Weights of a small mixture-of-experts language model, trained from scratch on English Wikipedia.
Size: vocabulary 5091, 8.08M parameters.
Below are experts of layer 3 (counted from 0) of a mixture-of-experts language model. Rows are named gate (a neuron's input weights, with its number), up (a neuron's input weights, with its number), down (a neuron's output weights, with its number) and show model dimensions 64-127. Each number is 128 + 32 x the weight over its row's rms, rounded and kept within 0 to 255. Numbers have three digits each.
Before each expert's rows: "gets" lists some tokens that make up at least twice as much of what it gets as of all text; "comes after" lists some tokens at least twice as common just before its tokens as in all text. This comes from a sample of Wikipedia text that the model never trained on. Tokens count by the router's weight.

# expert 2
gets: "\n", "\n\n", "- ", "|", "| ", "=="
comes after: "\n", ".", "\n\n", "|", ")", "=="
gate14:163156112131153181145082107129117157200164099143151119099164111151084111093158063106125135170148124128104112134125104119162165131138145123173134146103134161094120122092083209109149131108171091
up14:131112133155077136109119112173141140102130114210196134121165195136130106106099076134219127142137078132148119124082110146174149129051152109112107136100119160129075152106132205094139121092150133
down14:150119135090130103156123143110127195118178090135095099122143076149131123082160122136144139172124147109131121139139139101090139041088082045160138143128099183098070173109138165163101096131123141
gate15:155133112108112147107110101142129087038079155167158130163100196136141158090120132157136110108108161133035113098137164139134106134121186116056129123170097114111090036172155135126134153130129186
up15:084167158129109168144076100130159175157114150125126136109145209163187120112112127123071068181104077159137108092096119100156108156129081148167145100088108144071114066103121102116166094132170151
down15:143151142104130137087122169136125129139145162177106109127113083047114135088090153178119125136049110076074142143153174121159139149108129171108094127099140098140050161176121059115102123113169171
gate16:127124132084137120063149105142124174108180123160099139149135117130059164089176111176092111161180140163064083164076078140179117122104082135102137144155164146107125103129160128115140111128050065
up16:099101116042076124105202146159123120128035134138205116155102179137154124115125140096213104110124136106120126130109134121172166159164132104111067110112090198147131164165091148137170168132122159
down16:160103156071105119173127158076115202139094137087155147078129180119158164140076054141139148126147090092148105145141192106152138136137123122172098071143105150116048114131158123147119138156123155
gate17:121051055174110157169118081145090190079168149169105124113136175115103124136115096142160139042107107150165138125089115136150154101151125137128126133096119160109104133139171177145133179114124127
up17:141177121185199121120151089114095146148148149099135108117150088074136094076164098103123138070150095144110134114127042124167134163113098083137148192134104132076143127124110185119153199092117109
down17:100129096100091162150152186111133141122165158124110104091136122074171096124140105088128102097112135108118127116151075126150150147168131163181160184135129170147177125106148119156164111091146173
gate18:146170151138164170170108101104146114168064109149096087112148143067134144139102174033098128113093149198155143101140137108105135123121146123117150102100111163139166171095098141115118092126174131
up18:161125075120098160034128156127136099137163132066104151133097067198119171139128165174123112134129224117107195072117153135125093168146147147178130178129136091152083121145133081101113135129119092
down18:142070121143127140097173132118145132146150172089121080194087126192139181063120096132099175159105126103066040114136123099116150152154149094138152099131179109131121144155127161131188084129165112
gate19:146087123111164044218108193148142110159114089102163133128125123056128164121114128099098110097073117164171161131161154123130183116087159148096140071095094095125095135088121189147122093158147178
up19:133133131118058133176095099117148149139153113150105152156140169161149086132203150164115155197176141110081166191171099135096133107170115146124162171178082156084054122200097088105137173082146120
down19:108138111122124110148146096147056166126102106105111174159076102153151108173145160072116146163127146101086098138113157157124201145142146142126116152160084114176087199133108140124134053154161073
gate20:158119115122165173138092144163141083056097145135178147141140171199143158163143105110146140074139148137124102165104121116040146133076166111068161116187123123112122137134171144128108204097140151
up20:149077111071155142105086108188138077110148157183161129140161158147140158136161148140131080134089158099182115158106175140119114109108175102130119140134166136145117139182143103103192162155170073
down20:166150111125101153155112117125163137160082162161062031127084068200159151128124186099111142109140149127153123105191153175097105124098122119105038138182140079177113093164121137123118144127107145
gate21:131081113166126158116120139169137124192154105128180126125141184180082196070132100087142100170096148104169104109121095136139111120079121137120171138151164192130119073166143151133119149086136098
up21:147157150157082135103170083141118152163140157157146128103151188153102108090147143113130106086100105099170121055064152144166100079155089084143135199089137165140124150104146072104107079120124115
down21:110071055167123104122168127116152098137106127108098136170155127160153100164095060148156150148147166147130122141160153107114123118114094108149068066115147150129097088172177160098181100144072157
gate22:155066075090132113134138178159128078153122179146158129162106187158164163056122067101169120090088144077074039123043193132116129127078151119118119124180155101108097112212144152074155145142153113
up22:150076173171138149113095083141142130127213155081123115102145138164106189123108051082143109116121070125148113119101085098147089137142085138201130125131156188140144159158174128142158061100177105
down22:131142138043128098074084147154138108200124159131129120148093089143141117137150138148046133097123121112166143085175205108136154177113140134159110130159190124097093140112138088068151120152133121
gate23:182140158135114199139115121104120156146234192101082119123160115083176110180141130110166122089152131171155163142112110102124101150098120136149117165120156115164166127136160101147133180040122143
up23:133140117154044138062139129167118127139141131157100131128094101212112095119141197177131125193140123109102124115129141125169142123126148117109087102142156152159080096128074170109097118124122092
down23:092113115086155066140170118099119156177094141115105186228167131155164119124119123074127115152052137148137065160154131179164128108130100114116069127088149144122110155118147147172125143105136092
gate24:097127143114164114092131147141158108107073058160178079133139147147136164112109082144171110135052159133100090121126118138082114151084174131117154078157137200121111096167124153138105081051145182
up24:052127133124125056090138204103123189108104115169081168114115090156093152118149175143068094113144124203133146109133114122067092101146127157131184056119092148129150104161065107126143155151145175
down24:087125133095182143089085111171155112119171079152111201104158132127117133150124193158138124105093076153111167153106144130097140156103135139082110084138099170131060117177120110142150178137126136
gate25:126096121126147144164140095093144120117124086113145125059161102160135135208127090120192119108198142116074140124073096129109120137164154127101146059108174065096140105140191198087127192107141132
up25:086114148072166108130108161121133144134186085145103123090097113103087085079102169148064090142157105128133155184092118122170141123134098087160187222059220149126104076116158102113171165145138095
down25:125075165162198141126095111111118121145086118139162109109127127131106144116085154112144165109102125092153093166098181170151223157134167143081131154081106119132112085206161115148167163113119117
gate26:107153115188077137127115114100137106186104107100127092101123081137161142135127122144123102130114160143154175109192155128114109107197109146126117145102134180146159129111137055150110057068121139
up26:118165129095117086071142127151093196124160111114162114151097088128119109089153160150134115156210166098099118136108131118166118114133174122156131118114132144114037065149113175098128162161119102
down26:181114128104100098068084189130118066095149166185117173247174167123167127122133125150124083145138112135113126107146145125112142145107085023166142129135158120125162128167091116104147140165099102
gate27:160107120132097088100111086155131123172168172189155136189116177137108134161071068180204150085155100071090091148132151107092174119127145155097080141156128146173114110159121146176108130124148116
up27:095063140129164196155145150137156098142113138189098138080130150152132141161134153160154145106090128112166102130099158146125128071128120123145117121086167100078118146099095147100099150033127074
down27:177066095114086098118082189121119099148129151101152139178095189129122148132143128122108063148119150155110177118111134163150216185111147084117118080126133080094115115098201106141103129095157093
gate28:124170152123210099175124150073116152172080128079112153148161123095107108108149136088100124081118058208181139148117110115200114079132091138145188123092084148108187186116121129103124147199128103
up28:149180119099128131174158124133120123111084186122140122170123149164153171067117152159112098136062160145151119101151142108205097143150137140043115180125071052151112156146096125150129160143183133
down28:101075195096108153107130167118137118193071102080161127122125072114123132163115122102119104154109104157122168137109096087185077124175153128136102144083153131088129143078103135161096109104142119
gate29:180099135154130137074172093131117123120174134115111134158149122148097166100100111182172144137125192118081117081130139118152093150074180157125104130119121110161116143189165115180144181154178136
up29:123135096134161122127074148143114123115161077159133126118105086086117094120154157134108114139166062120093130151155129155160153144152090099121135143171151187140099137147101120132118095079097121
down29:107094073113120093155132132106180093178130107067112160212096147165120089157139172118093140105139131143111144117122131144128203123160070086146111083117135202056169143102075166112147110149098105
gate30:129160128174120157093157097106113068110148147129117121115127136132176177087099106108123145126079231098103093160190101168090084113115193163083100130121087124089114119176125110183104169129139162
up30:103157148166113173095132079149091073086145133126099116158164193138166188121085110154130171113082133111115123156159107199104115088121130137096106122120085150070115116145120076175146176170151158
down30:152189125142119127057131140164142124153140107185097129078120064085151091051180213118074127140102105150100099146163140159116141117155127157106110168097099120193125172122090153158116147123189142
gate31:109229156104178150118141158127118143212095134165176099148109117171122105107110132145166111129091152090096132114152070145157090081145115146147149152138097135079095099083149115093110143150073114
up31:205180140112110189092135137132127126161157203107118109071122114176063139158132120164137144147124116145122053160131129086124098159100131145140116150114134108117106118112164092129126138115132142
down31:094072106163101101170153100138151056119114153134181118129087154119119142148149045097116138125192159099169063124152162121148171160125141159132135150121103159155129098093144122059096075164068183
gate32:202087123115091158074136158115105110133117098097097139164163053139157117115153194115132085090112171115073124133067142119182129135139131138185167126140176122141144165105173065093130127148115132
up32:175079128089136096077170129150121114182119173078137127115096094089139156072153118138192119088127197179111180064146160102107056170144092170139081133105097209129122138064127120136134092108147133
down32:095085119171156088133103120143152141123138187115163131152121090089175187113108160062146118104101132123122150104068150189128126180131139112116146106055124139133105150114166117104090102100161083
gate33:162105180100080102137139138129120127111140140155121106126152169045172120095155114131188110148034063147201096161081141106164122082058090154134079115141100152099148141084130118098152103183155142
up33:142113147140113116056147146118137149162073141190163138103134160149123099095093119116144130103096087208187081128084150149171133103118129109126114036082123138127148122036096060093140117231125161
down33:045130090047084159116107128187107109146149136053132174143142153149096165104144144172161127157135113148155102141122151147090131052166134108178163163141137129116135194091108139135109065122154148
gate34:122160131095115181083143126135116124175126164103135117169131132188127103084114078119241138085133169137135109135134101107136106182133122160137105145150137163159105096174186149078149097125150092
up34:148127099044156116151168123131137025178086159154187125137115130143113163093129116145174114075122127108161132106192115146165136104115155129057122175136112153086085115142129139120145121122120198
down34:126051167109113161145083118097093153085174119180220101122142118158144109147076135174166124165140165087103102168113100113163149058129113134070142135071115155152194134127179145113060098145150133
gate35:117067150109152146108120119154129209118140098167134118106139123129105170161150109134147101171133124201128097138042122121159173081122105069159145135129153168118140162087113156140121098066126125
up35:139083084136121131162134167103120174134102148153146130103133119113142114096138183070134087114090132154141146119122122138147073106146168119178139110095143155133139173157087197126135192124084117
down35:148198101128105088154148185102139094148134141140115202151140142140156143087090142137101121127124130123184110094113149133089145121074136153123076133167111138154151090152099102211177139133148115

# expert 11
gets: "S", "D", "H", "A", "R", "K"
comes after: "| ", ", ", "- ", "the ", ". ", "of "
gate0:138172073160165101161098101124130144155184094057094154131170110170092185129170132162137123089118157124059122137085122119120032107106153119080134074147130126103147197197191111115088146044104102
up0:145124118190168114132130138153147089209157122096113174139148187095142129118174129089163114108149079108153096108132113123154087133137160070106146113138170120136136132180150045088134116141123178
down0:217095178140175137095113130095123130093101184150150111156101081123156133106134103141139089126191073057144151108092114081162080149142080199134082135162123132127173106136085172119134194162153160
gate1:131144102137154094173113144098111099103150166165109170094110092160141113090104126112102124112139179165121111133117153114188126124144114179148108129141149082146117130171098109120127117087122181
up1:150170083108154127149098153130132062069150155153094185136122116232122153054051120103096130138219125159097121153145135113145094133100161108110142133144124075162121119169130160153109119042102160
down1:162191107105110092160128126136136139055180101115120168133137126172068138174093180129101195118186110122101116128133172171063169148111066129068108109140178135161115115091123161173143045109126116
gate2:133111062152062080156162141076129193065108099116103117107127147118130144129091098133095132157215119159134167153163167112191110103095117160153170032148120139085144120110116127134095163147065117
up2:165143182134099100121140202159129185150095106158059141112158132097126104136075124138182150189199072097105150147131163107106168121094107162123102096136076080136138105078129111155128154066110125
down2:087090073109040158135112127093159137104113144163114104057138132140110108164120119107208164164111139126123135151180072110122150155098133153111141113100061078149152172135164157142060108174090167
gate3:093120125184145074135121164060141141178158039129071141098160225065093168104083120120135142126108099125164179138110169117169096154107112143111138136103153106134099169125204122084156164086109162
up3:147104131070143130193136156123146181139158083175152181132116131117131160138131104149123160123166146112079139138161102059087090127108131119159148136131128152146095077200174127091113117144137082
down3:126156135087171189122137122140112111101088150091152123145189128125065084186122216066054122128172128166155117079160099133122103110175133110104132117079122117172153138129091136145130094103106126
gate4:104131104087190158153151139119128118154106117125121123143148078059111070149117099102154148145101158073085100174153153086116108137118065130183166150153158168092141110160141116134165154134147089
up4:160087111118090145042130146129114121159173098139161107141089143160090114106103144198077128129150145109111117177089105105141167147127101128120112090122148123180110167083194148101199114179170094
down4:133118073136092142100159144117111093107139165134147103104080074137111101053164103130154127135189129166023177164119167184143150121125121158160118149143148107152137087111159127134136163148162120
gate5:109091077141136106077089145117107068121151113152189157123142069163064154118156153147098095083090174112124128114127147097148076107142198140194131064152101102124165153140110095121168118153157087
up5:130101081133122181129114074085139069183124149123174161128114132105078129059118148073126176141133139255188100117092132116097105116137156143187124106091115150099117175106120091121095095161178086
down5:165125097086098139113063170118166121094160176111152150167148145096170156080135139134091122076146154119086097160140123089101130118130135064158114125168119146088172159160036117100109046160170103
gate6:106190121108176093074142148122127202175099096104159114142195234093139069109160122095141163112106142171064129153118113106171087121119121144108133099103113158120173130110122081091095125192045111
up6:137156142159089137083094127134130187103161150127149135130102145062085142179074138100137111155107082073136110052191132152137128194131139161126092102109130103120159145122119118133182124107142162
down6:089135162133129138122079111188110057123140108150136151137101110130180098097140141098050151065137094137071116106120093145120112104170162108113125136099131106129130048161128177090191108152116084
gate7:090111114097193113096126116143137131118167091147055114128151099143108090112096111106220103225142166127129096143144144084182145206131175144167105176145168096113121103166145130154120144102125170
up7:161167079178088120102135077139134133102137177164165151172165136169165124198118097072124131094091096098125148180122168054090038116138140133074143156129117125089091117109138141151087144125106132
down7:122149047135174179141152085072195101116124160122125190121140127130100158127080155070065195136146147089177097100107108095097119072167175127110198150110135120133114151074148135078126155174082140
gate8:127164117151068189198131073146131063126105090181134179120137170137147121113105096163119153176205108041146095082140125128155140128129103083098109098074112111136133126166158153134171111096114123
up8:128196137125099165203129138108154131143107140144135166141157171126123071086042107110124144255162091118154142118134114124146149128149113117164125108138123163097116111141148150155076169129076126
down8:163143093154128186097092139215105104143131165152116145124197129159126122165089121124147173125140087092133153111114126106105162082122134129107069171132129184193107150153170122073143093116181153
gate9:146184065145163127175033083186129063116082104086123178171137175135159183115115118179140098165158131116090147104130116134154115100085167119080111101111136146122121166155164130069155115112134137
up9:142141088121079143127109148152158130130131097102056094176119163057060129087079130180096128127187136105110126102080112129119155121127131067091122093116149205170095183117147109098168082148162139
down9:137112142118156146187160089160175161097118093171126140081112162116214104040144103158095109173148155116140171149098111138099153116113087123163125138095163151100176046139154061095073144144094084
gate10:152065124148113104111141178145105143122133188092162144115126122196149174152162154095122125084136111077069131194125151121171099117119184099126146159133124086144130095154164154103120112020133142
up10:120073116132153142155154191149130185082143150127065194119112125093148199156114150146103125213131099132117086164164133104140122113124153093104126194121120103124157124215084169153087107116141145
down10:133119145126080073153133145135102157186125096134122103176099160068160074107125131113175124081099203141147063154129153148078110131110148109135149082073089117054089120168177092149137106157131155
gate11:154154131070134086124158151114143098180117147048116156166131088145132095143078125128104123125163132146135138114140142100157147153153189125105109135138155111146148146148141123123161088101104140
up11:175109106101107136096093169117129127209138130174104158149135117135095074145072161123117157139124114089156131109174116099132118098129238054097129123123169064138217135141156101113110106134143177
down11:136131114138111147128131147113106188209100172144120163164140080143131151157123111158072099143136201126158142140145174134113119138083134122092071133115216131108083121088042099110136068055142072
gate12:142129063067166137121121094106118129154138113142176118146102137160112110073081133090057143119180136158137093114047152155138159174137148111201102120149127076165143147137147165126128156107161081
up12:124124073167173156167145112143118145106116158156103098126118132131131077192137137062161123140165141069143124109188139063118103156135212093174130167102079104091152129137067128181095107094119115
down12:158127108102159097134100140126158090077196132166136151163155178088107120126104085145170134119083102111164157111085096104116098089098153084151139122113076134141142127115185192180119109118168152
gate13:169185108105160081085107166153147127125121145127197082153115130133141140160181148145102138079136128097010103094111065105121052075135096107151141181126183131126175115111149118121044133132156121
up13:159106085087117168183124086103118047162176160115150075175100102175101137094181124106077122160168137158144133113068123181153136190126095079159106123142123112171097092168125128114122108134200129
down13:163159113074058146158135190147103163134161092150110133115142133154074113070143072134043124207148167115069124077123072164137123140166117072126134178157150148140185139172100077176082106091065117
gate14:106110120095130170193125071146130121113167172116096144092204073046144086088141131122108106124151130103107170131195117099146113150153165097092159186142188160130103110164138162130110099112085091
up14:124093099178148181124116138138134135194162127135091121100131129111094041056045134115142144154106134186168116103187125054113098112140164087101077142153155117087211092163125089139125132121142090
down14:101112093122096154114087106103184145134122136165123158072160145063141155090099106197133153125130140139147119095154108078170077179089149132129081153110139151124176149063126121162087056155183117
gate15:137117087082154147107138131119149084198083148161182131150130098132132124141140143104056129116161205150154087149100129089166212180150079116117116094109095164144145154143164193160145108108143129
up15:160128073098083125091093112135142104145076104155156126140128137136104164176073162153112125161117186148180103122122129084120170174161130093104100108112056138170101152204171210133164124095119191
down15:154167136118127099093109178180144194157112121138135134095176144149139039109125139169149162112132138120171060115147052111114099147101135076075140097124107080164042184102182112106119088131140172
gate16:130037113171134131108157093115124087182121095119135150109123115133122137152138101185087120179102140210101135154094159172104129129086148128152157120141110169076156132160158164116180138122154053
up16:132095149127142134106071156161128084203180139149153157089116090166119148163105122152165127116129156133133134155148133120138100035142183119091132078136155104136177108122078130104095115166120150
down16:113163176181140073139101054131148120115090160110154134101189191108099212154126137159142077151067103082128124106176123122135173107089162128060082148147069094118120138120136150122163142060106144
gate17:129077110163130141139085082149126179107114102098143128102085169141170115168096120158105117160162155165091141165135103147169135107094166080086180159124143113124141096189130203109125147134114074
up17:133172132076199147114117173105125020108171156096129132153118101169102131103136098065104122099072111145136083096087102134137181184137076166202112094166163074143098133072128117165137161158159147
down17:130159127139093125169061111124119156148149158155078144168124147149057138145092112140105130075106103141160129113115098130083105162143102124154138144115108150118137158119149098129136222180112092
gate18:064221138149168090096145076074165172128080142109137158118148180119125122122113141089084117080156101100070122166093122122202135108096172124112150125124151121148139133085151124072149151096128143
up18:124084143131105191139129132188061114201161132128168179174118126182123132165130135095158119183103151193137154101092098134109115168143107133150117105128119134184137128110120120183038154157134135
down18:173133116159129129153081151153085084161144159170185133108129099160051116121150188161117136076106052094158045144098138108120128122178114117110109189120169119133119115174101154152088071175180086
gate19:092064183130186114171089161132122093145106086128132135127121157101147107085106152078078121069078123108114135075097159098128056149152138157123068108114153132155183168108169127093128089128153160
up19:108116156162143074114127110080145180091175085138139121100157054136151194158127132186090111102036135067110092140082114105118083107158155133155117120136113115099206124111103108082049136147143116
down19:162156162136157149163115134165131113198114127110080103093137132065149189117140181131109177065092178092056075066122133162120157155155146155129124099104086112050098162084147132127161163150094127
gate20:156103101186178122099060122166122093176103068126133143166098078089055126107144116139079123123108172138113150108159110088114167152103129130081107134121191209111139206185135102094165122087190106
up20:092137119105088159118154183180125131113126148101102132092105156150162121169086146077120135137148176127134203166102122091074178070147149140150188148120128098159083129099134200175075108126113182
down20:112139102098122147138152079115068168170114055109138154121140116161226112125112114126155138162067149135042153164146109042105156161157097166153179102143109171147140140090117157150108125158142136
gate21:114161121149118116135173144137107175142111102193114182153147157152138136118112144070154117154121134146054176107128182104138154103073142101081104135146101132107186122094128080132138150058118143
up21:123122105115185066199150137146133124139135162103142142127122126159167159137177140127127140117093130120134078167131099095041116115171062173090160118147077087177119115185059204134104065182125116
down21:102106150151086098071143147165136097163182160126085138132147152120106095126097174166086100087116143120176082107134096154153137098128178115138125086166104107159140101130125133136145056104135106

# expert 10
gets: ".", ": ", ",", "(", "N ", "% "
comes after: "| ", "|", ".", "% ", "0", "°"
gate14:147095145183144099143133021113120124156191181066153170127140101087089125108158089159069130110138138099137118111156110143218170121168142118106144094102117163098119147134076126138093142144120170
up14:090111151043134107105130156091130154094106119175133133082157150156111119141125167136160118096162074109111111087106160199109118164123088123098169186131104116124124144176170052182203127106157118
down14:089200093105150173148187091130153168160104088050068136184166116064157213163152136113110133127097109168086069130103093109141159092114129073090135091162168144112116155124135093148144129159109131
gate15:113124165196131108106109067108082166123139089109141128189098150168090107134108151087059169153166113087045138131104071117108117077116145089090115163085195154133172150134160122122118101113084126
up15:139115160126103169160141132165162121133145145134154112082140166118158110098156186108095122133120076159199114115163168103123180174093074166144138071182145084141114129096090126169160071154108112
down15:132123114135132118198153127102132119064172037174072130120179167123091120114136146145168122158134160172087029102149134143118148076127115119121179144155139107082111146119188133076122128134103174
gate16:118082111164148075160090133089069102139101130115144136171121099115081133142078104096150155127136178093138123186177141146144171123091186148130188142135110160153141115124146182122117160096148191
up16:141066145111091190141112119096124144106165160210130154165099156116144183107116115095163145136110158116181051141134132105134138141128147162152085151146113107137139141153084162106165077157089102
down16:079087057073189130082152138122196174109111074098106173163142145079149128172095047135159169120135159065115149126125137137100129093141097193136152090103086144111132142124171131110160112091179193
gate17:089066076181178147111051089096114094219195128109159118156130123133100164170143188088112186066116186152138126139116150111157138117125171124153129098142131153129116131173119134115099127041100125
up17:176121104103079130059129112171142126084110181155136109114128102141098137127106136143144115120116136232113115171138146116212134116134204113132132104118139111130103134149117124076145110102192156
down17:129137099157190132159117127026159169123127065098110156125088178131077126084161145134118133090192145101116104174134187151096117150145105130144137166151130144117096184154128138102114100120101144
gate18:171119131123150152136167110092097086131099141092184140182117163091156100121204157179142178080116139137141094093167162087181093103099149148143097128171085109119103162132130161119091130144092103
up18:136084116155145145132124145078137103214166133128120108107106192113113115105170145140109155121147163154167082105111152101146125118129123120158081107181124109138119109128125178094094148150044184
down18:113181130104138185106124147149070139096142166154124128137105154089150120128147147156079147149176214117147148122163151065133114176152103118121096181069162088142148132151110151071124123155132132
gate19:161121105100122127110153154176128167111217139135126142116107132110094146082135134090168148126169139169113117135181127109213137092148108128106192092123103145076124130149153156033139158116159129
up19:109039116149120151108118127152128156135135131182115094088146173093166114202094146111147142121078117129124134141079086056089161128120120096172128125145121147157139121130106087127105122047101170
down19:131107094155090169150073127144128119107167131110119083169126174076148120116138112144145082133080101123104147096148176119102096080168051107122137145109133223097113184111121151092075142107092126
gate20:096154082173095106194102181144172114113158100098149111052147100152130116097168133128110091111136108179065138132115136091142119161059142135125100093172195108112162169127146147110130148148167162
up20:137128139169128068190101158180154152116093152130081148112103110141104150113161100125145080146164109138153156171069143092111123093218112122078057075179147123110150132100071134110079127146099148
down20:111069112115123155097202113152095122096110134090107189139119163178146125150129116141108125207159094126105141114145086081131155084094018134158128093167124104116144182119148131202146180086123147
gate21:059070122188189092121133121116125166158100136074109146121140074165193073107194123093152120099122159170170123161181139088121073116172109135122157078159171104094144189086119144136127079144112093
up21:148163146135102129134187118147138090130071097132189172114088089119040149114121098168122144118094103140086167137137100144140134132167144157061132148138183118130139161126161085151060160127120075
down21:144127143147131149086109109162114142185104143108111133110161135146086086114193148130196101105097114146117161107141174109101166156110148139126147134072106169076106150137189096110073188134142092
gate22:146091043084117106165097082096126092134158164209142127216109170130093150129093128115118152155166126071118114122211120146132158087133145152118123153134128119062093177162138083135169099120156175
up22:046146117104126154108162105138161116137167104067138155088140047137173108124115159125139121151128149172130166092118177142145081113143122115138054095103147136158093176124115060096102122093171094
down22:123114141094187135131166159118118101119140082125117086165189132084185163191096107149175124122138138138155139154103137167115119110134066091162078128167121096119128129130169112170114114138137099
gate23:135121134096157138178141188168109131109171140179179173125162109118136138154169150097139173076129098130127116186146124099142112116103095112089162153108166104115132169098074199106142129130165138
up23:160072150122147133128125170117140114111141161203165144124181185070142168122165129127124141205128063091146103098109090128149162132094096102177115119089135108100104144114086131143100119136123191
down23:200181168173135076140152159185120185185089132097115122135092125104116155112180049157148150163131099140067128119120129144129171135119073156130089098132195106163071112153118087116148201107094144
gate24:119101127143174091169101186155135120162140114197162136144158094175154149114099124174133096151136189139179119156156149153130087080091173114066121153155121108117140089092127137180144132114134036
up24:110164132078106089102127157115089152119143181120100132113144120124094118128103149102127144085085138143124182114124158159098165177112163083190139054105115109176087105159102123072089126126139206
down24:146110189083141133160083101052178107124124148124154178115114147165074149168161117141117176150135105125170029041083128067116108144129139133127113107152159161147093113160118091145064133133100091
gate25:093175166139125176128144114104121145147168101159135137095101094112133137143179139162087191164123186151105071140103129129156071137131173096084117108152184150144172172142140125098188115132069112
up25:063133087144170139145139087118083165098143099174176153152085120080169133129138143163144159180134196190116056101083144088141125115123138136104135070152095116130171178141080144111229098144059102
down25:141144082154106119099081090110100130165084123088110120087157138169120131092152083158169154135162149169041127141123138145147118121141153105140182142070168089092095162092133087154101141130140159
gate26:131102145138075142095139144078114124135185223137092110128155115126089135135122114130125071132153168044098146125063115162125135137078150164155086136099156185121130078150093112094157165197141102
up26:153105148138113156090082106101102100093132172099118139220094141151190148154090138140107124088152206141097134188093125131132133145069105129118078105085163095127152163125116166129125135046147086
down26:064156142200148131085108123153119157144118158158129152143127094101125166162099170074147103149088118130114104133167078134138102111065167093080115112165105114164124122106046172117108129082167176
gate27:160149140160147106138138164084115151135145143099124131130144084142127128101145088134076125130124111091153129081112144134196110085173179136115132059105210145144152120097088114167123157161095127
up27:120096095146077084088166062115128153091102115081128156229125115147108121177129111120166082140132122116125220135145115168086129111090126127109111121139124108146144146131156182160159146090119166
down27:138097074139077112125175142116146138102083164140130065085141208180139144169129106086168095142113149155128117152146115108126164102141078092131157127127094168098109152119153218116136161194135166
gate28:112151043175122165141116165070076195146083048148046157141124144089152144146136136171055131140169140183102126123115163089119161118171106165111094093148138138145126180143152163095077111152112125
up28:110116073063065105118139070136182080132179179128135123117105122185058114128163115163156133095086106118072110142135170118140156157126088103150153143090113156120126124118134149039152193142082158
down28:165094094176130133169123152180168165173193141135089140114178151114119128132072121086106143114196112141043123127159176148098125134128084172161142126066118157122177110159100060119097113097116135
gate29:144150154132177141175138103114107103108112120193148121167094147104159100126150108057084153126136065141158109105156181096155181112216169113094151132123178132133116123139109129124088090178124117
up29:074148058133165157120120106155133130110095050150083158109100104144145093085163091177176093101209183103120142115127158147152110103132147128134159171173191142139138107097112142141136131161152111
down29:088191070109156138102114165119090126096116174144114107138086114104147175097126142105167111091128127110129120137102143117182133145207072132151170123102104171115120184168143107122135171084105169
gate30:169121152157162100131136148105122077194061104157159181142058117087106139162127103109125108101100142117126141133108167085139180118116155144160116121143174122125129096074128183165124128140160092
up30:130134106111107187150137079145127129107174090154151106196123132133134144193117134072089157153176119184065146162160107098093161163098122158099082109185147117133083131122154174153150093117148140
down30:151146085119135080089120204156150154101178121134117113146167111139134131136139151137105095104160077128145067152173111132140100148171138093167150092118089082116125095120178156105173104083071160
gate31:067108189174216094112117144132083108204134125103150096135113153113176181130094126145142151090125183110164124127199116163127135141086123110061148113129159106151140065170119120091141110094147138
up31:138069128108103124123109167166166130107126109067120110103150118151112135170150131143169078175151153100113082123093105142142120153096140144129114154147116174059120122103154130182189119045176156
down31:151109123126094126040207099138077076130127134117137151129129141137144110140107137086188119107119043135071120147103217169136112157134145117114083077162183108118192160053133143115166112082185100
gate32:127090062124141156128112066093137111118078161201116167095104097106173116087122115084105188115129203108193137124158149133176178105109111145078122099150097144141098167148129146128122160127116077
up32:119123122137186139118118170149122102177129178122146147140109174195154151121082119167185130124116145094165067112138154112094151172139088118118134181082119121142166141142151064135138114167186146
down32:135100170074098134136117110123076150194176151133086163148144121175189145157108115142073126131122153172098120167129173202131137107088191119177155187124146128131148122115089131103075076091116154
gate33:116107102159158137135151090112096114153183118156175163141143110100141140076168113138079153100124157150205121148078183139140103093089130132101154105184084134170150142082132182148111155143125102
up33:112153110134138132073145110150115137134100147104155183121104106068157105103129105095142101074057106093145119156072117184166081105145112134089161092148101125171132095123116171158072213083068150
down33:157114103134118135099141209101110147184129153207116090103099130138153144090142122145116136102110134077168116106133153140178078099114190108173076181098126114147105136101186081160114119120091080
gate34:091135106106170143096179112129105111193169128145163118075143124169082123145090137124109115121126154107119099045165187113119106085156084113150143108117178132139128085146120159131180179176139097
up34:168160078155049107119112220148147095075080127123103147112083134117107128073155130144170052136088135117111144176083095189064125103132196159084163145143123141112155178175128136111134146143118132
down34:154125172152159127110130130146132202126117186134121088153174190104084098124182167096130127088081117169120094176145080119119109132183078106089125141062078091142130095142110141060154172162108169
gate35:131170132049165111138106086123151109143186157092110158112147118148072136110091118081101153138179107154132077153115163134214101071150172120126106145111106085149101147208121191107104177178144157
up35:101161190142148074097148098131135141101146075125093131053135109152132115152105116163109176145168082159145095075052113121090111066146133124137102075124116075147130140110156194107110134119138189
down35:142135176113098171124141169169153082100128145167156117139149118066118202079140094110156090164141184144129056103122070159177145098091134173169093134164101106105105151148068127138123144142081093